config = dict(
    num_hidden_layers=12,
    hidden_size=224,
    n_experts=64,
    experts_per_token=2,
    d_expert=160,
    d_shared_expert=0,
    hidden_act='clamped_swiglu',
    moe_layers=[0, 1, 2, 3, 4, 5, 6, 7, 8, 9, 10, 11],
    router_score='softmax',
    normalize_top_k=False,
    routed_scale=1.0,
    balance_loss=0.00395,
    balance_bias=False,
    router_z_loss=0.001,
    init_std_router=0.0108,
    lr_router=0.000803,
    num_attention_heads=7,
    num_key_value_heads=1,
    head_dim=64,
    vocab_size=8192,
    norm='layernorm',
    norm_place='pre',
    norm_eps=1e-06,
    positions='rope',
    rope_theta=10000.0,
    rope_fraction=1.0,
    qk_norm=True,
    attn_scale=0.125,
    tie_word_embeddings=False,
    parallel_block=False,
    init='uniform',
    init_std_qkv=0.04,
    init_std_o=0.0,
    init_std_up=0.04,
    init_std_down=0.0,
    optimizer='adamw',
    learning_rate=0.00147,
    beta1=0.95,
    beta2=0.98,
    weight_decay=0.092,
    lr_head=0.00837,
    warmup_steps=367,
    schedule='wsd',
    decay_fraction=1.0,
    decay_shape='linear',
    final_lr_fraction=0.0,
    batch_tokens=65536,
    max_seq_len=256,
    doc_mask=True,
    train_tokens=672300000,
    max_steps=10259,
    dataset='wikipedia_en',
)
Below are experts of layer 5 (counted from 0) of a mixture-of-experts language model. Rows are named router (the router's row for the expert), gate (a neuron's input weights, with its number), up (a neuron's input weights, with its number), down (a neuron's output weights, with its number) and show model dimensions 0-223. Each number is 500 + 50 x the weight over its row's rms, rounded and kept within 0 to 999. Numbers have three digits each.
After each expert's rows: "comes after" lists some tokens at least twice as common just before its tokens as in all text. This comes from a sample of Wikipedia text that the model never trained on. Tokens count by the router's weight.

# expert 46
router:552566454435560544530473480451552535554474452463552547516559449571455563545538506560534558549550434465455464561447657550542544443542566561514557551432469458545555445548465557536496429536418561433549571540527446552571546544547455440463553432557464563538485519562441532555463537461546453499471468443573465452501543538470454452457549460453529565548445582469536548560436445433549562467459519450452591457460450456528433422429535459546494436463438442434568473561456559483453470471477454491506554544457466455419432431542541450456553436469456538551551454549446531570533463524545563558474515496467455440472444452559551549557529534456471436540559537563563544565533449543456448458435
gate0:509494496459580556513481459449501515535566460450510557587527440572429557598497512580548547541570391444471433545515447531568567438569534535566553416502496485496541473532505557547538474545509577383596508534503485521578515585561429433406578494478466506498486461543497509549468532437558422485445459484516419456451541579505460483419551414485530520551434472438498558537418510476520506486445480454454500410437424476538461438429561477561499495507421478408532470574437549574445561439417473545451517507475402425493577451548502480497567463480483548559541482565444555566525427476566535548512527517435412452484452459540497552498508546508536419521533527586519525531578525565423459483459
up0:473459458379522578466477549580565481528442530531577569491512441483427480534549474587420456602490533451492421437467573484537554540520523519468534473407448468535555504575499497585562446480497528569503605449568537497552484448543473589519463536448421456596412478618425489558497584399554497540579426472607544561555544534525537501484523538416495500560400432434531445496534493481461588506390414529488567470525504538475435501493548460584570481555520518512490507441476523445424523392502481464501470505518525530465493543521473554558538532434486461540502480520485479481536484521530585548499464520471563534462457417444522416552507504523486513438544554481465490553450395580549422525480
down0:464480567518436411507488564561459496472446500554457505477461516473574593451559548472454553592478537569550475498503469483443466519547440450505545529494481451522498606493479519553545492462459467454528479469551498506460478512440506590525478505450544424376531440555544460415526555522472512599444523559507549583442407540441423531405502576515463541493441535468465490420575568571432517460529547488564509520468585553498496479554528482556499524532586598494522405409519377498535494452530545524489558481402559392445533443531543545566413476504490490507533483582578504449471439486439566572539507479403487473631547504428522512473527501537500445442502488433459430532444621454529472482555
comes after: " |", " the", " in", ":", " to", " a"

# expert 10
router:542561474464543551496430460467534534564466452489538557457536439563431555537568488557548575530523442425461441566446444548542541474542537557509566479450476464445554459553446560552480446542473570424583552576469442552531523546532452419455531460462467546571455487560480552530425552438555456570439460468556456467454562557566473454442567447463550529543419414426556557558435521436537557457467484463462393465443436467506466461451548446544461523463466525465573567534464558436413481461441460481506551547458439458469504450581542471438477442440446534537559445551428568543558447416542510547471546485464457465452459463545428549537535583455522434565543420535533567557549465538449457456453
gate6:490561474432520618502491487420493539573541408493571508493579423545476585574582419501537534541583423454438463561488446516580548421576553496567500442448503438549527457550433560521556474510433582449526563498435436496519545544600483417506586399506475551544425486554460527512446514447532437445432451441597493440456491537493436437451585471476557520587420467442546547577479501459509548481482470470439502492402417477532463477461535480588514528447472416459506532547499549508455520437472454587473515562462439440497562424565504437479475473438474503527517450526482505545574444547535555536469494414501476449472488441518524503534575538487600474494572531591510546537540454511503450445463
up6:528510436434485425471464534522496431538537432491555461536595498590481469483524457569484504421570503411438583507519470574569557440499491516503564408407484433568523564433560515531473509444498481449570471506455474512490497510545492528481532389459513491433500503548496611544482610414460462589536516475458495467393546519574483439480546456545462544499476549500522507618471396426514453542388527428461505475549528523497508426443467456525528434446437543447531519460425515575483494550553489496589521586524426474483505562516455480514465510589606492482485494473429544571510492450461436563455370435425487507378486551518593530470547518460422529544470471542538546488434491501437533439527
down6:368499458531422482584533544428503448509526533423529493508459495510496411475559531519419515532552594460468489431522395493462431463488509576471469517528506529486559538485534570517546587500530501531486487548471558520542517481447445566505400515479492570488565547430454527507502528491492488513556500473466581489500493600466417445484483528518492482513599491485513430523550482430507372546469480502536511469515483651463463423502523522501475572527540556573547541363504514571483516459394574502546513478463462371506496504636438490499416462463364456524540596513518516473591507527531499495411450524498562515458487484513462471374492602563474528495451446487512463495574468512517510358493
comes after: " in", " of", " and", " at", " for", " on"

# expert 32
router:543524461553532546497463470460541541566461469489535550474581433550439569545550481541479532563569437437433464532445390566552571447543547571537544560438466444567544438558476558539496444541448561421555542575511452546577545550565437458467567462558466551534455526563444528549478536448544448497456419470532459415490539536566446442448579448458546534540446510450549555542440505448550577461457505467475474450439446453438461459439556443553471553477426498430568512544455549466435470613458441517606531534469427445442468454528550451471490452456464550545568464546452540536555444487526570566453477470464445447465445451551509548548553516452480433553564460548548539563576456541462436451458
gate2:533525424511487585492422430422521544490508494465564503541543494559429602620601455541522538556526433481397466542470510561511466481543552559512545502441463421488567489512495533560560485520469539503561525554480452524616503531592478481422538427489415583586489493539410560544483562477575478488466445501577472417493537550500536472469562427427529561581397506458555530533415439464559529460466477400436559485449435440568453433425516500535495503469424473462531485480492544518490559481425435572516585523507466444468528439532550444433479431474462551555533467510542560582534451498542560522479440509440436510459486475492562591530529541459579433557551516534548495565496519556394449510477
up2:536551550440566383524532563489490428596537473500569562544485469471464534440500496483452515548500443428549443494489483560534527463533578448469450428487513521535601529595518648447464424424504499489569517580547481569484473504496495441466468480543469480539408456462559532546555484511496398569454425463507492471414596492539444351458496544453490565574521492455435471536415549602515505494532496632503410513509481440474462443482508449510487512517514528522558506543508559484484533566394570507516529551406502556535448523558531480517463482555536506484427404516465486538496438591430520486468422494468426524508457438542476523528529498511366426508581519561450497562548510513535395506520
down2:468439469525505469508388526501469408468550546625463602551555503442471516478500568452473606351524388469453480487480492469571463485618499474546457549533464577537443535411544445600499481545460576470461484516570491488489515541517546437514438533531456504455444507526536506456531551542399579482543478464464554495485551430533435496534519501556467529501527554405458550412475413533537469425472495493553497452474544377524532437451520472507510550457512569483538592474524499576573500519502445465512514549467588443500540595475478507425455446500486567442527519521510594492424506488538446495478438434491546464516618474498495460495487618388518480474525591517460506542601461520453545548437
comes after: " |", "\"", "4", "2", "5", " Ch"

# expert 62
router:562576429557552558503451454456555530566505461493532538476556463549466576549553469539440563532557465455444462548457535550553540460550557558455563473445481448475546453533456551562635452545437547437559525542470438547558543549568440428448563426586460568559466473542465544535449533461551440477466456483535441458466546555524432453468568452449539563560426521443545559538470497456548535453431458468457470445460452443463471452436536429541501614468463485464544457559459551440455487524452454528495549543476440447440555442561542444465455453448446525538558441552448553533554435507544535535451429443442456443463458450554427540542535561472590436544553490560549560553536453565437422457455
gate0:607548424479528548451461455460498569521536413489543577579573467522431537522519473482502494522569481444476441547480467523489570454518495543526505398418485461492515427498424553535472426496455470452516551545458460540510531521531434445496515456520409501494528540560449520583481530437538495525460486507541402393516505544394481510433538474515494540556465511508538521553432495438546568500445507451448594392502455514536476474417529479570579420485480515475505571501449550547426577521468455533478599598523477455440564459507548469455534388419459551507551432571523513552606441513511610563435536497491440461483423426561525578565553571400524441545477497495571567517480426576482492468422
up0:547421463459497476476436486508527430434541405462558479517578537486484467522583655438521483521572542504385463427509606543529445447430539579533596514453493457451618486560505471493465485489541575435518447585470544449480486465513503453423557446526463495544491444455424526544521485520470517403438505467574460455527548613457547501440477547602439552482493564543536459497529491476531511445493529394373504502538384468536457483460533466579449491472433505500509555510464604508444447570462425466492534598473481525481469462507440507428477423518456532510473436504495482411546408603505566559523489398482480451463541412479454448500470532453536529547499508521495517529562540570486548490494
down0:432406577468473513494515478396555497487553488463456493435565502442586493505557537453478493490515539592533529472550486434442514417448386493477483564463547566445459499458493513451535441501421526505480530430614482510487504536418527477542567533598569509418546542554424543508458448469534504486524418384546457483407452427564463599500512437561459511565581411441474510505585438491575528534508532480500561446520538512355468485442448479501373544504474502589573393437526441595545535445538508449553582479519480496503528499429497553512526533472451567478477505512517516564503506504466477519425474519496527586507569567556492440569505476540487500488530555435511578512568549404502516465584
comes after: " ", " F", " R", "v", " D", "k"

# expert 49
router:532531469522539534487453453449561554550527446432536572531536443530451538526536514549487538538549444444448439550436467560535527448568539543587545507437460460481550456538473554560522455561461562438565546542513445548552545545553457453439538456453456569540412460531445550547446546449576469487453450455561444464510567563528456440447549445463544544550446454449551561575441450460571540451464474458468457458438456455500449448465542459568529577442449532435548586551460559541434552510440452561535565555455449463464523445574548438446398457442454552565530432567454548556536458523546568565436460505442433446460427443565482568552548541444487451546559471561555535557556445550460452439442
gate0:461532488548560518422431477413489598478447514457447468488534554491452561497500460541512493560466498449453482543544619462443523571584508489677491510537477492584562423532403448467489492500424475509524572590520451497498439435554477440524499465403452504562532496445482531593463516529534406443457558451533558575571484502539494523451491483368501555508470571530525438556513462619577448490448477543502582497534432422572420542561469463640488492556416501524506548542522533492472558528573523461436469474440530441513488476544450479557428497446520512509563530463460497433457527462487470566587548555545431519434414528519577526565508449534453531542481522598483517515537487492530456443487
up0:542463421485481537513505411415535532503498543521465493489494449494497562521533465563490465579500514499420457553468465540496506377538536514576530545471574517468558495552415514524492464526471542431531524579583435559539521560564471412471566562492451510582527563483529498515415540425596451561400506482459502447457446528502439426471507470495552595556485467458577533511476480427510511476425472546475493460445473408541419439440522446608580502451465432436548577537489460603464540452431453483560494576567468418440506425504495448481490433499527504617507431564468518524533405480568487578446451484448476476431437461540454628482558533532487455531496531541552567539574500589418476461474
down0:451523481529415494595583535456556357494451515491433511540512386558546497451422437465447510459474533483404378461540378479527478546569467549484600515559547499574475543425517543522395515553492474495466630502491479523414514469519528516454548545510421535445537532549516483543475504435526443532469517637531460489539492500525549481530492498392505498480476470416478497511604568515482486558554456544476561470480497515514540517516392591525486483575481580589471507461502531373464483479558447458496506427522492589459428470543380518526495489414452457533477505520504518513463468468560532599547522459515555567524502541486476466507483516469480413435458459529514446432507545496514563513637
comes after: " ", " the", " (", " a", " The", " an"

# expert 19
router:526549442511561537483428452454540538552510458487548554594545450565445546549554484554514575552545430455456457540471437583555571464553539551517563498447442443526538448554436550567539447561429563424560545574528444540575585551562452423439554438459452567535456538577453537536460540453559450530433442460547458429520525548485453441435550436473536540537443477454556560546458548441557580452451515454455450446458420454496442443455536465565528543443461534458527464551450536494465504517460457567505539541464455457448471452558542446438534449438426549551517441556458544549572456496537544581456529534444471431454459459540539563544551543459474420540536491564560542567586451553464436465451
gate0:545571414435514560426466402491474512501536441466551526533524425581419536520523417568512535533572490453425488522509450587596569493530522528474602459440427480403595445517495543532530419531520578445537498558441430577550550507550488437472525411501496532534511479523466579557439545473557395492440490480568452481508586544443466413413542460440564524543490446448568539560442485466539577494454463428502492467450481477568442459457562455543546511462466429407566521568431562566421542508418495521466519562485458442420519393523525482528558458477490565525489497568475555523543454502543520519444465505418490430470417490511532599517475542505508456538600540538543517566509464520484431489482
up0:495488485511498466531449484424488456459519523510513463479545481518566592482513398479534536527493472550527532430502386513566523520487499553500575364570554456439458451436501507618384409522508572429516526498488498569463584528456512468503531422533445604508433521439583522512471498449566502422540449419465526537521514563432545475508565552443525521483466433591539411611524477548451552574516415336434503436567541554553574474480473465514537548569574492527452483548434492476517418541540464532552405448509457474448446441466585511568583478434488532533491497524465550463462502496536590532460407544508500506528483473567483529535401558575547545493437461446465530502493537464513532509515
down0:439541437509475400545513542492502504478423539537475472454462450484516433473465634422611433437538425492519513461492459530541428515452521463447477487481518530504540442461504519527540523387416461571480493550415509477506427518556478453397573484451439521522535484455435448504457622417477533504539504542505513504440516473510534582563583482563472582488529512479497436450520551545478439510558449529502569626569476485556486498561522533574511536603453588540552416493541476392502474477563473545552507528477472527498515550549474441455452522438585463582484433556511633570384433490507507516435505451523450460445519550570487421453501470462456412489455483501568478585576400531505492493530
comes after: " |", "201", "200", " in", "199", "196"

# expert 2
router:527538444467562547404470463454539568562483442437557544516575445549435528553542557542527560533573445482461438537448478533542540445551549539531521493453459454465533450545457539565561443574414563437574557576477426550559549537542463440455549429484478556535429458547433564552433554436552450487456446457552455441427537536508455457441568465442551545553446473448542545560461488439553566455463519446470516454462459440472447424444542445561541563450419521452574488546441575487449536517464433545468550540457422450466560439522548474478518456451473533546562478540433561558526460476543555587453504549438444455442446445544463555539555537458458427570556493556552544564576441552449469464460
gate0:556564487492537532422480440459522495513540464421492552536593487564408624587526429552531567527488436488440475553460475489492567393554552566542530469395494495583582439530402542560497444527515574483546591553426455516542518577550453466475548467435478581514477474517485556544449569477485438496435453495569491477453482542426472466423501465493523506519422453473557520524440459424568538455435486394447555466431475415580494467503538461582516515420464485426547502526416536526470571454489418495445558531453461458510458455526505460416543451457486531523570477530474565596583489536628475530482480473432509484488445500522600517488549540420557476519502520523558567537554434543459519438471
up0:481542481424542528481491514489419575464520490482487543450545518505398550487527543503477588441469481560550538548493391455529474485544527507526509443489608478445487547464475487426459504484459519478550550561431515511517546562367493519501550459557556499437537458428408535554444467505432509512575556495490497500525562410486487464481544539490547548536498496528617508507549554528488614491460424507586477445488532523496545439518523606448574473504484568490396523608496425478516551450445507540530514490445541502493430567525615501529459480577571578519459522650531432484438465491533557459373408485453443554446559426575474500550607509510491519496469549514354497469445442510499572471516
down0:497613538539596496536502549459515542481553516454496440548487590478431521429458488410469481495494498595612485480479469415575506443541435508529522523471571543406500519549468489549461511516493449463406472482518461474508497532474439464422382461440547521652540525619484462506427520465434612543501388495449446449469448472568501477525613533562531508452467476462435489528409522475500512426449477532455548525577541495479555455567515635394557550482510500569478501481468542475428486442511463402545520463519461506487585590509508516421553457462487461445529540507512519479546475548495537531411450426510558459533459539485476553528539573589583587488463478459589561459500492498450504487523
comes after: " ", "199", "200", "201", "198", "195"

# expert 21
router:545536463410539529560437478445542559549503470485558536578550454565456545553563521541424528554562438459457446538459525533559570445537556557510567511454472456509537448555454550566466450546450570427575525556449445559561555548537454441445516451615452571529529561576433550535448543433551467465426445445538442454494548542548465448434577453480554550511465512423537550554426508463548563460447490472456533444447436456508437441451552453556557456448459505440538448544435545556461500436451445483486556549453423471438496462566548462455555460435452534540537459555444549540554451409541557560455491493480466463441456445551471541540552563462559457543543470564573577567578468560473467451459
gate2:519549373429558527511492443480491608513506414467516494564541433501488555535560439480533491485540472520484488549409501546564573469527541550556518426493482486472564455573503536520545475565428572415599547523503485483586604467586456417453542431502444551553519508558464555482505532474581390508436443520557433414489494548511508438436532444455483517583394439458544521597441531475566532413418496490504564489499463503571505439433514493512558466456515438466530493500441491554441527480442485553450483500422418397456579432580516465489513478438476559516490452498515533569603456492473548495476514472481494395470418494568471546545525569511528420496545495585524567615566485532457498450508
up2:446428615462509381496528428472554631518528483458523508517546445463509376496492570533473512459409403538518520386533472483453533428494449566456510449487437437474564605481504541548480443485600493426541470526470481513529510510496510564552454537533532496535475390491424549473543490521446404541527446591443538550449516520370531542561535563577454515428491487478518535497555477427470570525460525534387434465445492502552551428581513496518549511461462530454465549486370531585469473353564512402499544586494533478484549504443581477440504553528452577497545527468438509543478527514488514483474524498553550450523473477506472522475432494498493507462405475431519453459514489548426438459518
down2:503481490449606447526470552487602576467501415548563528630517410512551575520519483491498480586545533476402529512523456597531538475510408529456560404415476507432535510534554486480503476542504529449457476467426542427563430524628492493432506373464480417584517523539416571487497577465538479482483485498498510526514438495376470476580512573482559483505528498484444459486430470465560486477481519489516536407504449544519532478426519504462486516494454432392451420546540456545507489554432570502553464517560541499507579438511507515524516499467589492539558451564532473462537430578454479530525536581433445447440516483490467540580502546432454512594530409566462598530511451535444465575423
comes after: "–", " ", ".", "201", "200", "%"

# expert 5
router:551545443581543558506437448458549561540461454471556566453567435540460569564560508554530541531566467468461438545454502557561550455548540555495533581435455440498544459542439531568470466555444564430546545581458446556539552539552451461455558455472454570555513472523442557560431544464543455616455442473554456439508539523516459442449540448468535543562440524437548543547455472458542535438450494442428496443461474451518432467431543440564501424432473496443557491546446560485459510515462469543478572562463433462462494439572554449443516451447453550563555457536450566549542449551555571545449490560439446441453450444552510550565541553458466435578542407551549540541574460547456430442456
gate0:500525480468514532446454436444530539508511440445559548552557428503481582562557458553507545580564493465451464514482512591536510411553516549550564478434454488512609471500485542515478431569485553488526534494502501593543523565560454450480545463472455551561485541557400540545469534419578456468389430395524466449481566501433435442447543426508546538556429403480541529535434443426565573496412500418445575505469444463536418415454526439555573435461434483436523515548440527508480494497460469522462503528474442499482555454522592501443492468472464504581534451566517597535559467531508520562481474531403497434470483453557555581574581541445562466554504519572505577507502424510457443477410
up0:566626525473531460475419503445475591596555529443525583484511549498447538477540400555514508537458531432428489422454491476520559393474571528555453494451468517544515604462477475466531439497476496448546518483503508506396558511568511462533466518520468489449463547518450562578481508552474530481501462492464429519442480515470577489490400491542593551589463348533487545523467597434497585428444422475567464470485606505540613515509553443452486435507497554447514550518441553438535505469449503473453494546426560405525544485534468441406476418530502522501477471518437583531599422525440427441387442465448574495548485512448528520542528480548563494557500530516531467482443400522501460507508
down0:528457661582593490457395449455445513566453464433537511464544533457512575479475472569477507445419481528447542553599580545577521505606501523482552444569488510489558465486469599571611479591507473470481553475492470530544499532570425422506546485515539575533466518441489540464537502487561490484432505407500521438473546522576447478463432459509502499579501419486459488612494459475570576448397493567524496408402587390500472506428465435420519482466470525482461487432490489549491501532483464504477472514427421474479512570519491503513521544509506536570501475506456467511438527515518508572590528455465465521453506373535442556558595485543499521481498571566458636501490509453439512479458
comes after: ",", ")", "0", " it", " was", " It"

# expert 42
router:538542451495564545511439466467557534560486449490545546469577452552463536564550544551544555537549464432450468544431486564551558451543557540456563518457460468537541434555447557552511461539448583461532542551487435557569546558551453457439554424569446566541541542561430533537459559445572447434429437467545449452465562555482456451419568452467560549537455509456546548553469578437550545452443518469450571455461456442458452448445527465570509458434469508430534463550457558464462523522451469493518547536473415462438477448555544445445588464435456536547565445529451538559539444544535555557457553457454462452449444468550517542541539544465547453561559567561558575569575439551434411456436
gate2:508480438463533524487447481425526501517514484495605568450518444561459560508513457558491512587574472511466430540452540538502516473566535545530540496446437441447571424536498567515541453566478601479545515483471501568598562477513457406451546503428477519537536468557479542508485484485601478389464448459514408415463573573462456459435562477438567560552415467466562489537505429491539542508485466511432508437408447449572499406484539464584516486483414434503529481512425532527404496443436426471437546505452462521476542466559528481434481449488432496535534442594506546550561438478523564538488470462443403496469485457569511506531505560422505435572552491547559533570600448532402467425383
up2:429520448427508556480508458513559562433475447556513530501596440414478494464442532532527484566604519557502484557548517526575492466514425523484483613554517555517463428525501562449533529583583549482499520551406515494579474532510545484511515530522424511467601359490583507482502456531536522381484492483502462489505506522388479468459513547462563501544462592510593491493471486472453425471585501537469460500462518562497517440425478499605527446548464518572555476532432500600470471448475464464484413457556466582516532433567510550525358528558469437492485533633542485435567486419450563548557473465469481562414534538468490470486444550471537566463480457583537520523550540584414507551442
down2:501543402478508543545441514488504443422507539472540474529462434525499494487525559591517454478583474463535507485399500581582630519455518580522499445451476458423506451474472503488396607489406596485590565528450472521539518527537417521548558424497395484493546495637523551545523478479478475456508515485537515527500532479434465505525452464500468513520423491460530402554504556470464500564546496449500580483511475495411400396437530596545494511500510474413582461497525433505399497515529494555451586503559446503465557475486514534421600513476490418511457473606454557601559594480580440476546484409509567461457462403506559495555434504436562454513540513487490495505569467500427509499489
comes after: " ", " |", ";", ".", "|", " November"

# expert 20
router:553521448485553558483433457472552553530566436455569546521545447545429551558526529551497549545565438422451443544429504555556577435553529571532541483444462435529533452542447554550428428574455578445563535556499459554562558552536441446443561467494461541525478526538459565564478543465542475517441449443548460429512543535488451472462542461466535550546445497445549561557435516452555553451442546453426546441450456454561433438453553454557505472449437550454579425543429536459444537459436438462486551545437460435442509451524536450445465421468437560560557458556435544556548457542561560518450548555454445469436443452546497547562561540447476448581544538534554551555562446538459453447447
gate2:567513523485488557455443398504506491498587467393576534491560501530501510512591500562592466512503418472460448549493436529475591456564582460521478392513465512506559457516496592479650436532448566497553529555533457561446532534524484454506507473474506511560389499512502476469437468424468458512486443452492475495514501485434429426453584483447515576512401446532476504562519600515536570430465501457420492447534430445476445427472600414529531535504508505449524494508463545600436593493511489547484488525478429458540481524524519459461483511491456511480461458557459528544589445552551456585438493444427477420436463520487565546585524587410541500555516583563559523586569420503444456436529
up2:492432508452525483426431499505481446498523552472481474437506549495416518505463545500539422514513567514614479465584553496387472539505522386472435384609474539468500520431401540527607595392465405536507444508552542507474475547442505508501478611574569501485495510435466505497513420481422529545550600544422558543508498484504504495581527575464546472485492430546467553581525559608433461485489485493513519458539473541516537573583487486502487507512503460489416533477403502554493543577592516393472481451457511494598509609420551521464469458475460485532471461541507464470500525516529433456581435444447540527462474587480565526543515500429521554435415465482509546514509522383486570439502
down2:623496492457512534464458534526558527408552509474466545509528463445411494540523460515492623526481546519489613411500487512510549521500540454500451406564520498498501468492568544545550545505460488541544515495445484511469494539517477432522523477520545468541407441528477575525524480491551377547504425425581502526504456517447450415545564476384529551500410498513526559513488408452460532473377544497530455560510457428469473515457532430589506565488418406551493487453492524492537536506436447459504442620492401521425421548533555453459554574550520522581525452502401534489499533451544524461460441573497512370434479533516482593629501502437554465587511523533598514524534520541506433549444
comes after: " of", " is", " with", " on", ")", " to"

# expert 28
router:548540458458546556497438465434555554574489444497549551490571473553451555554546524547529568555573454444440447547451397551559567456550552540557555515444465460476551434557463555568466430563431563449569543564525467542535560534552459416460548451479457543559522513553468558550447541462554457542447456447561432436535550555475453462449556451469547530544460523445556553551452514468545547452455471465453495455456430435566466468463549440546482434447451471457566471534445533478457485536435448485475537538454435446437492454563543446453472450463440564550573444554444561571561458561558551543459499564458440451435458444551516550558558544438480427579529576543570540552561451549437442455440
gate2:545503451491488556504457409476522493527558499406589573526570456499445501546520498486513502560525475439416505522501496560521545447461536534530552447415422502578528446560465546556520460489521545445535560545496414478535553517532435476454593436471456543563487560581469606530407521519546458528481471391591481430511519569549509488477533455408525523580464506425506600559486450451494503432407485444454591456462461485578437464446530415544496473428426448466502554597439548566454561432461486531486536563495476502460541491505544438444535455430459521536550494585409588509582453473527559536471467451485455471524451509522521536522558507450601426592571477551526508569553407583517496428496
up2:566527485492565541553585456556555399414444509519498500427503507486448573424457483488483530566524484434465520505547522444445426581581544518548471601480582434518500466552415472512443535428464440554435501437513477479555462416485517491511542504496446457450508603538502501442523531479460582488488447543475434540479450544477502522579524397437501547502582522516477501454434542504503529506488531460421557484486455497439555445522494568537498400402477595441451493530562548499493560506436553507501549510495428509447340468501596446428543451526437435532520530583474584486489517431530611533553543537403585452483528487549435472580467574549548549566584471457497402544474495453459504457550
down2:567596496543571482524463529550555492579449485456522573478534388512523535480559541520491556535449503432512546425454559515484399585515495483527553476566468466481586566496540568496454525438522535485487543518583474503517552503473489427550515504454428582514574407485462456520451541396507611509497351439429547470437405477512493561491479472552547453437541484405484411644505549580497446556450445563483525466532471498517517470426519416469551525547437462399516515504497517455563481459522507448439562488529452478560598565527552368551428509538574542443523490505542523463487515482545559514500476507484523553530530426494457421489413499496468484532572526420456591485497568440524568509556
comes after: " |\n", ".", "\n", " of", " in", "0"

# expert 38
router:552552468528537561575430453426555547548486446503548547534553463563443543555549497534476544545563452445461454538436503529565562471544528546403565571457474470492541458554444549545429440552445571420545547555545446546570529552542454448450557449487455557542559472575433554543428552450560462407464460451563455469514547533506452456469531453465567545546454572468532539555429493441546547436460565449448536458452444448470407475456531443564450473457448439467565364533478539431442488495461457440534552539466440469435439478549541460440545427447469543542545475539441562565555469466533555520456551490462458464451456462562586552549542545457518432573542531559549547533559463547457445470446
gate4:545502494466532569458484471500536545550581434426564508509530466505475532555489544510523544479558480458487456573439513585569554460520510552536621476500490492473562420570471523524499453547423517470539571558457430550612520451515454464407572498535469533565535466527435546582437503474573496490426466433527472464475534645529497484471484426458564544558442486484595547529471440477488543475453527419442544457496448422527416429464537426516558492471508531488524503529519580531481528458450377541429535529497392385445520508617529475467500480475440451618613450518433521552560416494469570556480538546458507481443424467556499526512536507498582466511521515546562509527601506547467474400445
up4:502535428478536531514518441481581462503510427519492457481553497499516534503587388558487468520560413479453497613541471469626544467555527551437455451428425542618503539465421396500490478532479601498550434540459455514433579520494487463439518465386527453459446403499510467410513532465426455453422480535483569431428589499488463425517497519462508532553582399442425541565491580549550526479531514579465485479429531524596447549420550535541547492516484471444535551426500595542450471547513596422454450541548549567468527528479522520508452578510544466492414516489497541517517537553562466500524420402517448452537529474437569529478557501542566457463514568547513500439455461489493476468569
down4:551420548475524432523438456491547453614574553435548572531467400535530359571556436527533499448543492438449398522544437462553568570599483434583512458512530482404519504512522540509539445544472478486396482528415481464457405586510508491554513426475488509463519582487433551567513521428542508591500505533509526475452492445525530492528453500498404534565443458471494607467507467527488498437416516530566538453457447531505438465482449523503457489495509489466526598525529594528570452525610531481550537476476444486444568593496455536525314545437513462423577513517504512549490512501494500465502488552478458459439525638527501552520404436487466497499474542487499461528521458537493521490585
comes after: ".", " the", " is", " as", " a", " was"

# expert 29
router:548547458539536558518452447412540536555538465492571529465545465571447538544576567536489539536556440439451436557445505577540559455528567571499561513444476455563537458551458568533559421551422542432558566569528457539567546563563440422453573452470468545548533516588442543533431533438562462550444460462570425470449565536481453440438540455454551554543461483465548544548454497461535557434427526462457464462450426430493451424454543434559494519452418512451551446564468532468452499509436457506573542533477466449434539469562543441445512433439471538533588456548457533567547460454542539547442505540462449459450467442551489542550547522460497432557563507564542568564574457542441420469445
gate0:539551498471555508436473461457524534555531444447576544507538473576481547518558505540535525551498496426448466580470472571556511490551573554529575409472485462427569446524489501571483427586468599441555559549428470512538579553523410473467562452419454568573523583517472568535497509467548436489471459453543473458468582542458492454427557507425508570530414485453504502565479515447580535410418525453485518484412482421542426431451575471516527503496486487387532551515486531548496501458471474558487580532483473461431537448581560415511499496445463507532540456534417511507597466495530563583444529479393438402454449419573557570538506502494573444557555519567530538555571466549450457494459
up0:618542443466507496519429553535582584480453516528607553487520442535478546534542546535605530494468518490449526532514431459554499474531496486548466578409438501561616530525518487588429547413452474460526537554535519487463506557532477533497526423444524459552455500538428432482376538536559523518384410566502444483492447616534526540541509520523506507543459496474589535563540453550413563513509397537521523556541451566610490370477502505597528544508455487506562580506499574516428442403528523463499571496449471535441543561501438470413564540524581565460592442488490484502473437527461519565442473452470416503428493447496558568451545496442521533486484509438481488457498466547420507530491
down0:479445464496459511523502541543473464584489657449538535472559499477525503406563506547512504460439483501540489484488476544401415364477506453493539455540504564561348445508452505508475589462538490570442510454579469422485463452475530564568480562560537499518511460495481508425581405536489551528514577542401570509559464463576512483466574488524537522485544462477553563501566562612521535577566461502544497504531577458443453578450469554506412533443531567460551441416516500457472456471463482454452539404513504481492459477505480540543452499540551395545473512502509427523445533440445563554540419522524549603499436548530579481460554421546445506557479425517522449470410455418536557468506
comes after: " ", "-", "–", " United", " According", "201"